Experts of a small language model.
Size: 16 layers, 247M parameters.
Training: a variant of SOAP for the experts, 714M tokens.
Below are experts of layer 12 (counted from 0) of a mixture-of-experts language model. Rows are named router (the router's row for the expert), up (a neuron's input weights, with its number) and show model dimensions 512-767. Each number is 128 + 24 x the weight over its row's rms, rounded and kept within 0 to 255.
Before each expert's rows: a language model's description of what the expert responds to. This comes from a sample of Wikipedia text that the model never trained on.

# expert 10
It responds to: Music and recordings
router [144 101 126 157 127 148 127 111 197 176 101 139 117 114 125 166  86 146 111 154 112 177  90  77 108 161 109 134 132 137 138 140 101 160 103 126  99 149 139 125  83 158 138 128 138 161 137 159 158 127 141 140 135 124 104 126 113  91 112 118 147 113 130 159 126 110 130 115 123 166 157 146 151 138  89 114 100 161 136 145 109 148 124 147 114 144 169 113 145 124 122  94 155  87 141 132 100  83  95 137 181  90 147 104 139 143 171 133 112 156 143 150  88 115  77  63 149 109 108 144 155 169 117 135 116  80 115 127  95 167  84 100 135 128 119 144 114 118 150 196 166 192  79 130 163  85 116 146 136 126 100 116 144 136 150 123  71 166 123 122  83 130 108 131 133 128  90 149 152 132 178  70 153 131 121 113 148 116 156 137 125 154 122 133 148 165 136 100 115 173 132 170 134 137 129 150 119 138 111 158 152 110 137  77 160 158 152  98 114  91 120 131 169 130 124  82 153 152 151 152 148 114 164 141 148 125 122 115 134 133 129 140 167 152 146 117 108 147  94 156 146 129 137 117 144 121 136 119 106 132 141  90 110 104 120  86]
up0 [149 133 123 122 136  71  91 160 116 111 115 154 118 112 119 167 170 145 109 102 117 158 113 150 129 148 162 136 144 134 144 129 133 108 127 139 123 163 125 145 137 120 149 153 152 156 134 115 107 155 146 146 158 116 113  91 128 138  99 117  79 125 178 154 127 136 136 137  99 128 147  95 147 114  81 121 152  99 147 167  79 167 115 126 115 144 178 110 121 131 136 111  93 120 148 129 173 105 153 120 127  96 155 140 135 116 117 134 134 136 127 139 147 125 138 162 146 170 121 128 151 144 148  91  62 139 140 119 123 134 181 111 166 101 154 173 150 149 142 143 122 144  99 159  95 103 126 156 101 124  85 129 128 143 127 138 136 135 129 110 118 105 115 111 129  88 128  88 137 133 135 130 138 137 105  93 159 131 129 138 101  92 115 139 120 113 128 143 115 147 145 162 150 108 178 125 129 150 106 140 126 115 134  85  89 115  83  78  91  97 142  94 153 113 175 110 146 124 103 129  61  99 208 121 139 151  96 138 140 127  93 115 145 143 130 133 109  80 156 143 110 154 159 166 119 160 106 139 149 148 141 127 157 124  81 145]
up1 [128 125  97 141 132 156 113 165 163 131 148 159 101 176 104 136 156 121 107 103 100 134 134  90 116 117 134 124 143 152 112  82 155 165 128 113 204 101 157 155 103 141 143 139  76 145 115 136 124 141 140 101 118 153 112 133 111  89 131  67 113  86 159  99 104 155 108 116 137 107 128 137 132 140 127 169  91 133 131 105 154 134 105 107 129 105 114 113 128 145 132  82 143 115 146 142 123 115 167 117 151 149 106 165 137 135  91 129 134 144 142 140  94 116  97  80 138 143 129 102 132  90 126 158 130 129 129  73 167 142  86 132 124 158 155 111 110 103 136 120 110 128 144 144 160 133  91 118 145 125 134 109 160 103 124 133 119 139 130  97 115  89 128 155 132  90 137 120 129 100 103 147 100 105 151 165 135 119 128  94 134 123 117 140 140 142 123 169 118 119 155 131 100 104 154 129 151 119 106 158  98  99 132 124  85 118 144 148 123  74 147 139 136 108 147  92 158 109 134 101 131 112 144 148 119 119 140 138 133 157 145 145 127 140 114 131 101 160 181 160 132 117 158 125 151  70 137 102 125  93 144 151  98 138 133  93]
up2 [115 141 141  97 142 152 119 136 141 156 133  99 150 121 133 131  83 131  83 126 126 149 134 154 129 154 143 141 145 179 135 130 115  89 114  70 111 166 120 125 132 130 108 155 176 121 125 101 129 161 110 175 115 122 114 158 154 164 107  97 133 148 117 178 142 136 107 120 126 149 154 138 133 120  93 120 104  90 124 155  96 110 114 146  89 104 114 132  65 106 157  97 155 149 154 117  95 131 116 108 148 137 141 100 136  82 123 153 129 117 140 156  97 108 151 170 138 138 142 167  97 134  92 123 121 140 120 113 112 157  99 107 155 115 162 172 144  63 158 135  96 118 186 122 133 108 149  94 136 113 114 151 134 132 159 101 148 138 143 109 112 100 160 111 110  99 107 134 170 116 176 116 154  89 142 146 175 104 140 107 100 156  99 127 149 157 122 122 125 134 130 131 149 144 150 108 112 132 101 139 120  97 121 135 105 151 115 129  72  96 135 142  89 100 123 102 107 116 144 108 162 116 152 113 111 139 139 174 126 113 112  97 140 106 134 105  82 130 109 119 150 172 120 143 151 157 123 159 127  80  86 107 119 127 135 117]
up3 [ 94 155  76 123 114 157 119 116  86 136 131 148 147 115  90 115 125 136 126 141 127 143 151 100 120 147 136 168 181 133 137 166 111  76 111 118 110  85 128 124 123 110 141 172 119 154 147  89 129 110 123 129 138 120 133 129 113 155  99 143 145 143  63  96 133  82  91 128 167 128 105  91 147 109 115 144 113 152 131 106 119 121 150 145 103 171 156  93 169 118 101 148 116 163 144 154 147 131 132 104 179  44 137 148 133 149 144 111 113 162 143 154  99 103  49 130 135  91 107 143 144 168 150 108 128 129 136  91  94 152 107 152  75 119 113 137 115 137 112 111 126 114 127 133 120 147 134 110 107 108 123  87 110 166 101 141 121 149 129 134 137 134 114 106 119 117 134 151 153 169 122 142 107 144 170 121 157 114 117  86 120 120 119  74 112 107 100  77 139 138 148 149 120 165 136 140 169 125 140 134 134 118 177 150 141 106 137 100 109 162 139  63 137 104 205 125 144 107 140 132 125 136 113 113 154 128 109  77 159 155 130 121 117 141 137 136 137 114 106 121  87 127 129  91  74 108 112 169 119 171 127 151  99 168 155 139]
up4 [132  84 117 133 131 145 140 124 122 154 167  88 189 123 105 100 157 120 156 106 112 127 126 126 136 113 131  57 138 131  90 124 132 126 150 134  95 104 127 128 139  99 151 176 126 142  94 151 162 129 110 100 131 131 116 176 147 106 166 142  92 120 113 113 149 141  97 131 103 133 134 135  76 102 123 128 135 123 103 150 129  68 124 121 145  68 129 112 121 154 122 152 122 101 121 178 136 134 149 126  98 151 113 121 144 129 163 105  90 154 139 124 117 128 118 102  88 129 134 111 165 115 135 112 123 155 183 126 133 129 137 157 116 112 102 157 128  94 123 180 122 152 179 119 126 178 122 111 115 146 134 120 123 111 118 102  62  89 121 125 104 155 172 132 162 119  79  92 110 153  98 132 117 125 117 114  65 106 143  99 164 157 117 151 134  81 107 152 176  77 142  88 112 126 145  98 137 116 125 134 133 102 105 161 166 129 102 143 110 135 156 129 145 145 151 103 101 123 136 141 100 116 123 156 102  80 122 163  95 153 174 146 134 106 121 143 120 182 150 101 116 112 117 101 133 104 143 137 106 109 133 126 145 117  96 163]
up5 [ 94 130 101  84 104 152 156 149 146  99 109 126 128 150 127 129 116 129 120 140 149 127 107 134 134  95  93 130 131 184 127 138 133 119 170 153 117 141 102 146 135 138  88 132 131  99 123 126 106 190 116 133 126 141 112 132 181 101 118 102 134  73 121  83 107  91 146 104 138 152 102  92 156 145 147 117 157 157 158 124 105 134 182 109 138  69 145 143 106 117 136 149 120  89 128  92 161 133 120 133 122 148 137 106 111 137 130 145 115  70 113 138 140  78 108 162 144 137 143 134  98 123 158 122 133  85  98 100 117  97 131 106 135 126 168 101 118 108 103 154 140 143 118 124 158 113 148 117 110 148 183 131  99 103 139 108 130 149 131 132  92 159 129 162 119 138 130 132 126 111 143 102 157 158 145 137 134 138 113 172 128 127 153 178 154  98 128 104 111 145 138 121 116 153  92 145 166 137 121 161 173 120 128  68 125 154 140 120  98 161 163 113 115 104  98 137 165 105 110 127 127 170 125 143 171 118 150 129 107 125 156 103 115 112 117  92 131 154 114 150  97 118 119 132 151 140 157 112 122 132  81 114 123 148 143 162]

# expert 14
It responds to: Stub definition phrases
router [134 105 144 144 139 138 102 101 130 103 150 157  86 108 141 133 105 131 115 138 122 178 112 146 136 134 100 149 153 155 142 145 141 131 123 129 123 108 124 103 106 120  98 159 118 112 134 137 166 135 132 108 102 125 125 170 134 121 119 148 183 141  97 118 116 128 137  99 139 138 164  87 148 150 131  79 114 142 135 126 118 144 120 148 143 131 116 117 105 136 132 128  86  87 183 157 139 137  95  88 178 129 159 139  97 150 136 150 126 151 124 128 134 129 162 137 139  96 131 129 111 163 106 134 135 114 148 105 123 135 122 137 125 140 179 113 127 109 123 183 171  90 101 137 106  97 131 121 170 130 132 124 119 129 151 139 136 128 114  87 130  88  91  94 120 143 133 140 154 124 138  85 133 122 166 126 101 115  95 108 104 105 147  99 152 150 145 112 134  75 133 109 128 100 122 144 144  76 106 168 128 132 105 148 127 106 175 115 134 154 144 136 178 135 135 119 154 124 121 137 119 159 130 129 126 124 148  86 124  75 100 100 143 154 107 108 109 108 111 106 143 156 130 136 157 137 112 134 147 165 107 136  92 113 103 114]
up0 [111  87  99 148  90  85 119 117 108 120 128 118 140 112 133 139 136  90 138 112 150 105 133 101 151 119 129 163 138 115  81 128  92 187 150 128 155 118 158 125 133  97 167 153 147 145 113 147 125 190 102 136 129  93 101 178 148 126 132 120 145 129 142 186 159 111 134 115 109 109 156 147 134 130 153 106 101 150 156 130  97 175 105 132 126 107 133 161  90 110  85  79 162 125 133 140 112 122 122 135  94 128 117 151 159 125 177 109 115 123 131 127 123 126 129 124 108 117 134 109 103 125 116 148 116 160 107 170 110  65 164 172 105 135  96 123 137 128  98 126 130 157 144 182 134 133 147 123 125 153 166 109 151  93  96 144 166 107 178 109  92 131 130 110 145 150 117 147 144 128 104 147 137 139 103 119 140 104 122 111 163 135 141  92 165 117 106  90  79 157 140 119  97 123 131 151 154 111  81 169  98 128 153 134  97 118 135  86 123 126 113 105 124 197 117 121 161  95  82 112  87 134 117  99 150 104 145 131 107 134 155 130 161 131  75 115 163  82 151 155 137  81 160 140 139 119  83 150 133 136 101 121 130 114 157 143]
up1 [113 145 109  94 115 197 131 100 123 134  78  79  99 194 124 149 130 146 137 158 143  74  85 103 120 173 117  94 104 184 154 163 127 149 142 121 121  86 128 118 171 143 108 110  95 103 147 115 175 177 166 159 144 166 151 157 175 141 134 179 158 116 161 163 135 123 126 121 139 136 145 153 124 138 122 137 111 122 138 107 135 140 158 113 142 145 101  99 138  93 123 139 141 133 146 133 126 116 160 144 126 152 139 138 150 101 122  68 102 113 152 122 150 100 112 153 155 112 159  93  98 133 127 156 148 141 140 131  84 133 150 130 178 125 126 199 163 121 102 146 128 118 127 127 161 105 132 140 156 147 147 155 108 146 123 134 123 142 148  75 121  86 121 118 127  81 166 118 105 110 136 133 140 116 127 113  97 125 158 102 107 113 162 120 138 124 117 119 119 107  99  99 119  95 132 158  83 167 101  75 123 115 156 106  96 149 112 113 141 130 179 109 120 133 110 132  87 143 157 111 100 106 109 134 119  82 113  97 138  85 147 135 137 139 132 152 123 107  97 149 122 135 126 109 137 107 132 166 134 153 107 114 118 118 120 129]
up2 [126 155 145 115 101 156 121 126 119  80 119 129 175 112 136  96 137  98 136 134 134 125 134  86 159 121 108 129 152 145 135 176 106 138 127 113  82 178 170 153 127 113 116 120 126 130 104 174 160 129 123 114 116 103 144 122  94 125 151 116 136 132  95  83 175 160 101  66 128  70 135 134 136 153 151 101  83 114 124 122  94  92 123 111 155 101 129 140 100 174 102  88  90 143 142 120 160 101 165  85 113 109 148 180 144 127 138 156 116 107 141  95 105 177 142  94 154 157 128 152 133 142 110 131 134 139 114 113 161 153 156 150 111 111 126 103 137 145 143 142 151 142 145 106  95 161 127  93 112  96 170 145  78 126 133 138  86 105  90 120 126 176  80 147  79 169 147 152 155 142 111 114 128  98 136 122 146 114  83 146 157 100 151 124  93  84 147 161 112  92  91 135 117 182 157 162 144 110 111 160 117 104 105 121 110 163 151 128 147 112 130 103 144 157 127 142 107  72 103 139 123 127 130 165 100 130 162 137 108 140  95 159 147 161 103 102 152 129 118 121  90 160 140 117 132 140 101  97 143 128 152 137 130 145 155 122]
up3 [103 168 119 118 124 100  99 140  97 170  77 101  76 153 133 112 128 102 148 112  76 106 156 107  85  81 114 132 131 117 158 133 188 134 144  98  90 118 130 149 140 142 111 127  60 122 140 124 128  59 157 109  94 144 152 137 187 104 109 155 105 176  68 149 136 122 114 132 125 130 100 119 118 124 138 130 116 153 150  82 150 113 100  80 115 105 162 138 141 127 112 123 140 135 140 121 174 150  96 137 153 131 117 149 179 167 112 167 113 121 165 142 137 147 143 150 134 125 145 146 134 152 170 131 125 108 101 124  97 185  96 149 125 163  90 162 155 138 128 107 126 109  97 172 115 125 104 115 124 142 125 118 116  73 129 123 116 124 119 142 129 123 112 109 128 135 149 123 135 124 164 133 120 157 106 137 132 154 117 125 161 167 113 114 103 111 178 113 117 110 117 109 137 141 130 157 113 141 157 122  97 109 152 174 158 115 145 142 120 101 122 111 135  77 146 164 102  74 120 130 124 160 139 130 173  98 138 162 104 125 143 166 152 151 160 154 116  89 114 158 114 151 169 103 151 115 146 115 141 151 128 146 134 195 104 160]
up4 [119  96 116 127  90 125 137  94  90 101  95 131 118  89 148 145 103 136 132 132  78 148 132  96 134 152 128 133 150 113 135 129 136  80 143 135 137 130 126 156  91 110 197 150 143 121 154  94 176 145 118 118 121 184 118 143 145 162 109 153 147 119 141 136 106 142 152  87  79 123 132 187  80 129 121 147 146 140 145 150 111 118 130 156 147  79  87 127  90 134 148  78 130 117 102 165 162  91 120 122 147 135 129  99 142  77 121 156  94 144 105 145 104 160 114 148 144 133 118 147 126 114 109  75 156 121 146 135 128 150 155 151 129 104 111  63 144 141 159 119 172 141 123 124 100 166 116 148 134 145 126 124 117  82 105 118 148 127 130  84  72 150 112 117 130  86  95 132 123 108 127 114 107 125 151 138 144 111 114 122 100  99  97 101 116 148 169  99  99 134 105 128 166 154 149 141 129 142 128 109 143 112 123 131 158 158 101 103  98 113 119  76 111  95 160  90 115 119 100  97 124 142 111 104 171 136 108 132 132 123 134 147 130 141 136 105  81 143 111  99 177 134 111 129 162  95  98 114 157 131 127 133 117 131 124 157]
up5 [141 183 119 130 121 118 133 116 118 157 124 189 123 105 121 123 140  94 121 116 123 166 133 136 131 168  78 111 130 151 131 108  97 102  87 114 116 131  88 101 152  82  98 146 127 128 151 128 102 171 137 118 118 148 101 119  97 147 153 134  68 110 100 122 151 147 146 148 149 143 135  77 113 115 120 122 115 116  78 154  95 110 123 143 166 120  74 124 126 125 149 139  98 136 168 123 153 127 168 196 133 153 146 121 140 144 150 200  97 149 116  92 123 119  71 133 130 138 172 154 145 134 135 136 107  98 141 144 160 185 115 128 125 127 130 119 172 109 110 164  87 113  83 119 125 194 141 142 120 125 164 121 151 138 120 145 141 100 154  97 104 144 102 109  77 126 132 115 138 130 122  93 129 121 149 134 127 131 118 127  93 159 117 125 107  89 124 132 187  93 127 128 107 159 117 122 119 102 101  81 169 150 119 141 161 100 151 129 124 149 115 139 157 139 170 112 142 126 151 168 150 114 125 119  96 128 103 108 136 141 158 133 157 120 106 144 117  94 156 139 156 120 118 139 134  89 137  76 144 146  96  99 102 122 153 148]

# expert 29
It responds to: Cities and clubs
router [160 123 123 128 120 116 124 141 143 106 175 213 110 133 124 136 123 123 170 137 128 152 127 147 162 140 110 121 154 105 118 153 127 142 116 112  99 129 116 147 109 120 167 130 139 129 121 114 132 148  94  69 109 148 160 189 116  99 110 134 131 113 130 113 115 144 104 125 111 127 168 141 117 131 119 127 105 137 148 191 128 144 114 102 130 153  90 141 156 147 103 120 143 131 183 148 101 123 134  78  94 138 141  91 147 147 140 139 103 122  65 107 160 137 158 164 134 132 101  99 128 103 121 100 108  78 131 109 115 133 141 128 163 155 133 132 132 130 125 151 134 142 124 121 146 111  99 118  99 170 129 138  92 100 156 155  87 130 131 121 139 146 109 115 132 131 132 124 130 122 134 131 153 163 138 139  80 152  92 134 110 150 133 124  96 177 100  95 140  88 109 126 149  88 103 116 124 106 107 178 150 105 128  93 131  82 155 103 161 105 117 145 149 142 158  87 128 175 150 125 147 123 112 108 134 185 157 124 131 136 132  84 158 111 129 155 101 116 117 125 115 135 141 144 105 135 131 156 101 109 130 126 141 124  95  78]
up0 [ 85 117 149 164 110 119 126 130 113 112 118 141  96 129 143  97 127 133 172 116  99 145 168 118 110 100 144 115 119 154 130 137 150 122 101 116 154 154 162 131  93 152 140 111  83 101 129 125 170 175  75 114 106 181 109 121 111  63 110 159 133 104 156 128 129 169 146 154 113 127  99 144 138 102 143 113 165 158 110 156 127 137 135 138 114 120 102 169 142 108 162 121 139 140 121  92 135 104  99 133  98 106 116 135 129 100 126 137  78 135 129 137 132  87 130 133 116 136 152  74  92 117  98 142 114 125 160 126 141 171 137 126 118 124 146 159 134 129 141 132 115 102 129 132  98 102 107 124 126 136 151 156  94 164 103 132 113 121 162 119 141 145  97 114 141 133  83 127 143 112 111 155 113  90  78 113 112 124 154 134 106 166  95 103 107 135  98 132 152 147 117 106 161 113 156 131 172 130 132 103 143 101 141 113 132 114 102 141 127 138 125 101 163  99 157 141 116 150 107 124 128 117 142  81  76 135 135  82 166 133 149 115 124 126 116  79 119  95 135 100 151  95 196 110 157 109 114 162 157 119 121 139  81 144 135  65]
up1 [165 140 140 162 153 131 114 130 113  99 106 123 126 133 156  58 103 102 148 142 149 104 152 130 106 140 129  97 155 129 111 105 140 127 138 118 103 132  89 121 128 165 138 112 157 148 114 140 127 157 126 160 111 109 144 185 128 129 114 143 133 165 133 118 157 135 143 128 104 108 129 147 152 129 113 116  97 118 143 133 114 124 138 135  89 143 120 123 118  79 119  85 134  95 154 124 121 146 159 136 143 126 120 153 156 157 132 104 123  85 128 157 187 123 129 101 135 138 160 151 117 143 160 111 125 111 135 104 121 157 143 121 142 129 155 157 139 153  96 187 159 152 130 137 166 142 182 130 155 115  81 162 102 118 124 123  92 125 106 125 147 133 155 134 129  89 116 174 101 137  94 115 192 125 123 121 175 155 117 109  86 142 115 118 108 142 150 160 143  81  97 151 124 145 140 131  91 120 133 133 156  93 136  82 115 160 118 134 114 129 177 134 154 118 117  91 114 143 109 118 118  98 167  89 133 123 139 105 113 140 146 141 140 136 119 134 144  95 143 122 155 141 134 109 119 143 185 123 126 166 137 116 131 161 117 138]
up2 [107 141 107 130 122 116 103 144 144 100 129 144 116 102 111 139 110 104 132 110 158 110  96 133 123 131 142 113 138 139 118 137 160 114 113 152 169 114  58 127 128 129 128 145 120 153 124 142 127 161 140 137 127 129 159 147  78  54 140 101 122 148 139 157  98 139 118 141 110 106 120 163 157 135 165 119 149 116 107  86 119 146 172 142 143 147 158  94 104 158 101 132 123  77 145 134 101 111 172 157 111 143 156 153 126 148 108 117 145 126 120 123 159 145 114 132 130  95 128 149 139 129  80  99  99  67  61 126 140 156 154 136 170 155 119 106 141 170 130  95 118 161 164 106 118 132 150 138 160 145 121 110 112 147 123  82 127 125 139 117  92 108 171 142 120 118 112 163  90 103  96 150 134 127 130 123 112 120 148 124 134 129 130 113 117 110  96 161 154 153  98 131 173 180 130 157 113 149 141 156  94 147 131 130 112  80 153 124 115 107 106 110 146 108 107 115 130 125 157  77 112 136 157 159 145 174 152 143 105 136 137  76 144 124 144  79 146 124 120 104 143 126  87 155 134 108 100 110  85 117 153 160 126  78 146 125]
up3 [110 107  83 136 129 106 115 109 189 107 180 132 143 117  80 107 140 152 154 130 115 110 133 134 149  87 116  49 187 105 108  87 146 126 100 105  81 146 154  91 122 103 144 130 132  62 154 162  74 155 128 114 150 137 159 156 154 144 117 115 147 154 158 119 118 151 149 119  89 125 153 118 104  77 102 111 120 117 111 146 122 123 123 108 118 142  79 130 143 145 104 141 141 160 143 101 120 128 162 142 123 137 132 115 130 109 140 134 118  89 143 123 131 116 119 120 141 141 134 122 157 131 128 177 170 129 124  81 123 101 118 131 162  77 127  91 147 171 119 121  97 107  92 170 104 155  97 129 126 150  95 116  93 153 119 146 101 115 124 126 118 133 110 156 156 163 146 132 163 132 129 117 122 152 108 151 107 129 125 145 167 143  88 148 138 171  97 136 170 132 108 100 110 149 112 103 159 156 136 153 135 144 101 126 104 110 130 125 129 123 114 105 138  84 136 161 156 127 101 149 152 127 162 114 150 111 134 158 124 130 137 147 114 131 133 170 175 125 148 125 127 160 117 140 129 103 109  83 109 128 118 101 137 144  77  94]
up4 [110 129  98 119 101 113 106 136 112 120 114 137 117 125 126  90 231 114 136  87 120 118 121 119 119 127 124 121 140 107 127 112 129 111 120 103 104 131  33 138 145 142 128 117 126 124 124 108 132 155 119 140  83 159 132 143 140 140 159  84 158 114  80 166 165 121 112 155 121 152 137 141 142  98 161 127 128 130 158 173 141 127 120 129 140 132 105  91 110 108 115  98 157 143 121 157  57 109 130 154 135 106  96 118 138 114 114 136 119  93 145 150 143 172  95 154  86  90 107 119 140  70 151 138 151 133 135 143 125  92 110 129 129 115 112  95 121 117 169 130 108 124 121 108 151 109 153 127 152 114 110 156  91 120 145 108  92 103 155 161 120 100 114 107 111 158  85 153 119 165 100 124 146 139 149 116 132  96 127 107 107 130 101  97 139 159 145 184 160 125 154 146 117 153 113 131 158 159 108 127  79 104 107 134 145 105 125 107 184 131 133 155 187 117  80 148 145 122 140  71 146 156 155 126  99 115  99  65 151 143 144 134 143 148 114 114 115 171 125 121  77 121 113 115 153 132 113 100 117 138 112 135 129  60 139 111]
up5 [159 102 105 121  96 149 113 131 116 127 118 133 146 121 142  99 133  78 127 138 135 123 133 121 123 111 122 132  93  97 120 160  90  93  88 185 133 106 123 116 136 119 164 122 147  89 110 106 111 149 123 162 107  81 127 115 114 149 117 167 106 132 115 108 107 158  85 148 109 146  85 119 105 125 102 162 113 113 130 189 123  89 117 142 116 108 138 153 106 140 124 123 121 103 145 131 111 146 130 143 143  73 123 105  89 115  95 169 143 111 118 134 122 107 131 161 125 127 158 122 151 153  94 113  96 136  99 133 110 153 155 148  97 122 131 152 162 167 153 164 123 135 117 141 143  83 145 161 152 162 110 118 145 136  92 146 135 126 127 159 149 161 113 117 131 158 158 119 117 140 104 127 125 141 147 106 112 159 141 150 106 136 145 145 129  68 129 121 155  96 105 106  81 151 113 139 117 130 177 135 130 102 110 129 165 133 127 109  95 136  78 131 137 121 106 163 166 106 148 119 112 136 148  99 147 160 111 143 100 113 131 171 131 156 125 116 134  95 206 159 130 117 136 142 109 118  91 144 120 146 133 104 104 120 109 146]

# expert 7
It responds to: Verbs before prepositions
router [149 112 127 184  89 119 105 125 131 110 160 126 121 124 124 153 142  94 127  98 164 114 160 145 129 146  99 148 170 144 145 122 114 158 135 128 143 110 136 181 110 147 127 133 108 125 132 146 124 116 111  87 103 106 130 165 100 134  98 146 148  85 151 115 139 128 107 110 158 146 157 154 117 142 139 122 121 121  86 110  99 106 147  88 141 122 157 113 136 145 117  99 101 124 171 192 141 122  93 103 119  68 133 126 169  86 102 111 106 159 130  94 128 159 134 116 145 125 124 121 136 134 157 157 129 102 165 122 129 126 127 163 100 160 171 118 135 108 120 137 132 135 146 112 132 124 112 134 100 100 159 129 131 122 130 122 124 166 150 113 128  95 113 120  93 155  84 134 159 146 116 152 141 138 161  90 117 133 113 101  83 128 109 112  77  98 110 115 163 136 118 155 145 104 153 132 153 100 145 143 150 120 105 131 144 109 130  98 173 128 110 176 144 151 130  72 163 135  77 141  98 162 123 102 114 167 148 120 144 124  96  89 139 169 142 140 137 129  86 122 118 134  87 145 160 173 152 131 156 127 130 105 114  84 131 146]
up0 [116 113 125  93 146 120 131 129  84  95 143 130 186 157 131  73 143 140 158 149 139 134 136  93 151 113 192 113 160 118 128  60 125 129 147 133 123 162 131 142 138 147  72 136 126 117  85 133 162  97  90 139 125  59 141 158 108 145 107 143 115 155 147 166 118 128 122 136 164 104 107 137 102 147 137 128  94 114 128 138 156 131 128 113 148  98 114 107 143 119 172 149 147 135 118 115  94 113 132 130  99 110 123 120 133 115 110 100 138 123 119 127 140 153 183 112 159 136 108 122 112 121 143 140 161 116 151 133 110 111 146 149 111 125 140 104 146  92  85  95 112 133 123 123 123 133 120 120 154 152 102 110 109 133 143 159 124 149  70 140 113 128 154  87 130 154 126 135 135 139 156 122 144 129 148 127 155 167 165 145  91 129 123 127 136 140  84 145 143  83 123 100 117 169 150 145 110 112 136 112 148 134 141 100 128  81 134 150 148 131 143 143 153 149 104  70 124 121 138  83  82 126 165 101 104 161 151 108 144 162 128 153 120 109  61 142  97 122 126 162 171 135 131 130 186 118 109 120 152 143 132 154 145 109 102 119]
up1 [118 159 149 101  98 149  84 152  59 127 156 131 118 139 119 110 147 168 130 102  98 116 132 173 119 117 125 141  88 124 125  95 120 146 118 176  72  97 104 115 140 167 123 116 113 130  94 119 106 155 135 126 140 109 108 136  75 165 158 123 165 122 129 120 138 114 129 108 137 165  82 103 130 139 148 112 133 103 123 107  94 158 103 140 139 153 159  89 137 137 147  95 172 126 144 137 129 134 127 107 120 114 147  99 124 126 128 116 108 105 146 109 140  96 108 122 155 148 135 111 108 136 105 157 101 157  98 160 130 135 125 157  78  94 149 113 126  95 113 155 103 118 154 150 137 141 152 113 162 153 143 140  98 117 172 158 128 143 107 113 102 109  96 156 103 144 133  78 122 151 110 141 134 146 156 128 149 145 130 136  97 126 146 152 123 117 141 120 106 157 201 137 157 138  97 138 131 141 144 125 111  98 123 127  99  93 128 140 111 117 130  82 140 154  90  69 160 157 110 127 136 121 132 110 151 124 119 155 133 120 129 148 138 155  91 121 120 134 127  83 166 153 125 159 155 116 135 160 177 140 141 118 137 131 118 141]
up2 [121 176 126 116 136 126 131 112 138  99 100 144 106 159 121 155 130 117 115  94 120 134  95 102 179  98 124  67 104 157 124  81 133 102 121 115 127 102 165 110 111 126 170 104  98 164  99 122 161 146 146 119  78 121 156  93 117 128 124 155 103 124 114  95 152 156 150 133 126 110 144  83 134  96  88 123 110 138 156 149 139  98 184 158 123  84 111 146 125 126 149 109 126 113  96 160 146  93 122 132 113 130 114 146 153 105 120 135 123 157 122 116 113 127 153  80 172 129 144 139 161 134 125 108 141 100 132 140 127 160 101 113 204  81 179  93  92 127 132  77 141 147 128  94 165 115 129 128 188 111 118 123 125  87 130 144 133 132 106  96  94 174 133 125 118 146  78 132 112 110 106  95  95 138 156 142  89 104 129 108 147 117 110 157 108 111 121 167 163 130 123 121 121 139 174 142  90 152 118 159 102  91 110 133 127 120 141 135 120 130 112 120 156 134 143 138 137 106 121 122 133 117 156 149 143 162 124  80 131 114 125 150 115 142 150 123 113 144 134 102 111 118 124 145 171 172 110 132 139 118 158 129 135 111  92 141]
up3 [103 144 114  91 101 118 125 133 177 127 107 135 116 157 146 110 128 141 144 154 135 125 127 138  91  59 117 115 181 158 128 153  98 110  97 165 177 144 140  99  99 140 187 150 120 163  96 135 123 136 137 122  89 140 119 116 129 112  90 128 139 172 168 127 127 172 149 125 122 102 124  90 130 112 114 123 145 131 141 118 106 121 129 138 128 133 115 117 143 127 137 103 134 108 126  89 165 152 142 123 180 120 135 157 142 147 161 155 114 119 154  94 133 111 127 134  97  87  97 150 161  85 116 118 121  86  94 121 141 196 128 161 130  72 116 123 156 123 104 122  97 188 132 149 132 162 162  93 149  90  96  94  82 113  99 105 146 114  96 108 108 128 100 113 144 105 138 114 174 146 126 159 153 138 111 112 161 147 124 113 119 153 147 106 116 118 129 109 103 117 115 133 110 169 124 111 160 131 123 132 176 105 125  99 130 156 132 116 169 102 122 182 145 166 133 153  69 122 106 114 143 123  95 121 103 138 140 119 130 120 109 128 122 117 118 115 190 165 117 106 183 144 150 129 161 154 142 118 112 122 151 121 136 137 114 155]
up4 [119 116 166 162 101 137 105 143 138 157 130 113 148 116 128 112 130 124 117 122 161 130 151 170 104 110 149  97 113 119 178 168 150 149 159 123 159 125 139 143 119 134 150 150 137 104 127 108 108 113 127 149 104  84 143 129 122 106 172 160 123 126 125 125  95 115 122 141 117 116 124  96 134 162 102 148 130 115 138 106 116 108 125 110 125 130 160  95 129 146 130 120  97  84 163 178 125 131 141 147 102 100  94 118 115 101 133 125 125 135 122 138 100 142 135 149 107  98  93 148 144 168 106 133 108 119 128  98  62  98 194 116 143 193 148 154 141 118 122 133 114 103 140 115 149 120 112 157  83  74 134  96 105 122 136 152 151 190 117 111 132 108 140 115 108  95 156 163 145 115  93 116 201 139 151 119 124 129 148 112 103 132 128 129 118 116 148 110 133 115 100 125 136 114 110 117  73 127 108 111 120 163 134 150 135  87 145 134 106  70 124 109 145 158 102 108 124 140  92 127 101 146 168 123 148 150 107 103 113 134 126 147 133 118 125 134 157 100 128 141 104 131 149 151 150  91 144 131 160 125 119 143 137 140 114 127]
up5 [139 117 114 136 128 113 105  98 115 125 127 135  96 140 145 117 110 132 140  83  92 162 158  99 140 117  90 123 172 153 114  81 116 150 147  62 135 132 108  91 132 142 151 135 102  82 136 117 147 118 101 142 105 132 119 109 151 136 157 149 140 169 150 137 131  96 122 100 147 125 122 112 106 167 111 133  91 122  99 135 145 136 150 126 123  94 148 112 154 107 106  93 125 115 149  94 179 160 119 150 121 117 121 129 129 141  99 129 120  90  86 108  91 115 111 113 110 135 123 129 114  74 154 128  93 126 176 144  83 121 113 163 124 136 103 102  91 129 141 130  99 155  85 124 123  81 117 128 168 155 103  79 126 134  86 142 143 122 122 165 125 129 120 122  98 151 132 139 161 141 119 122 114 128 151 107 184  69 147 108 141 154 119 126 149 120 145 128 132 129 131 153 130 100 135 157 112 161 175 159  85 111  76  94 163 158 102 145 101 153  98  96 129 145 155 114 124 189 164 135 142 127 133 139 136 111  92 119 142  62 135  86 140 123  92 173 133 122 102 156 137 111 143 119 127 169 101  52 103 127 105 145 100 122 140 126]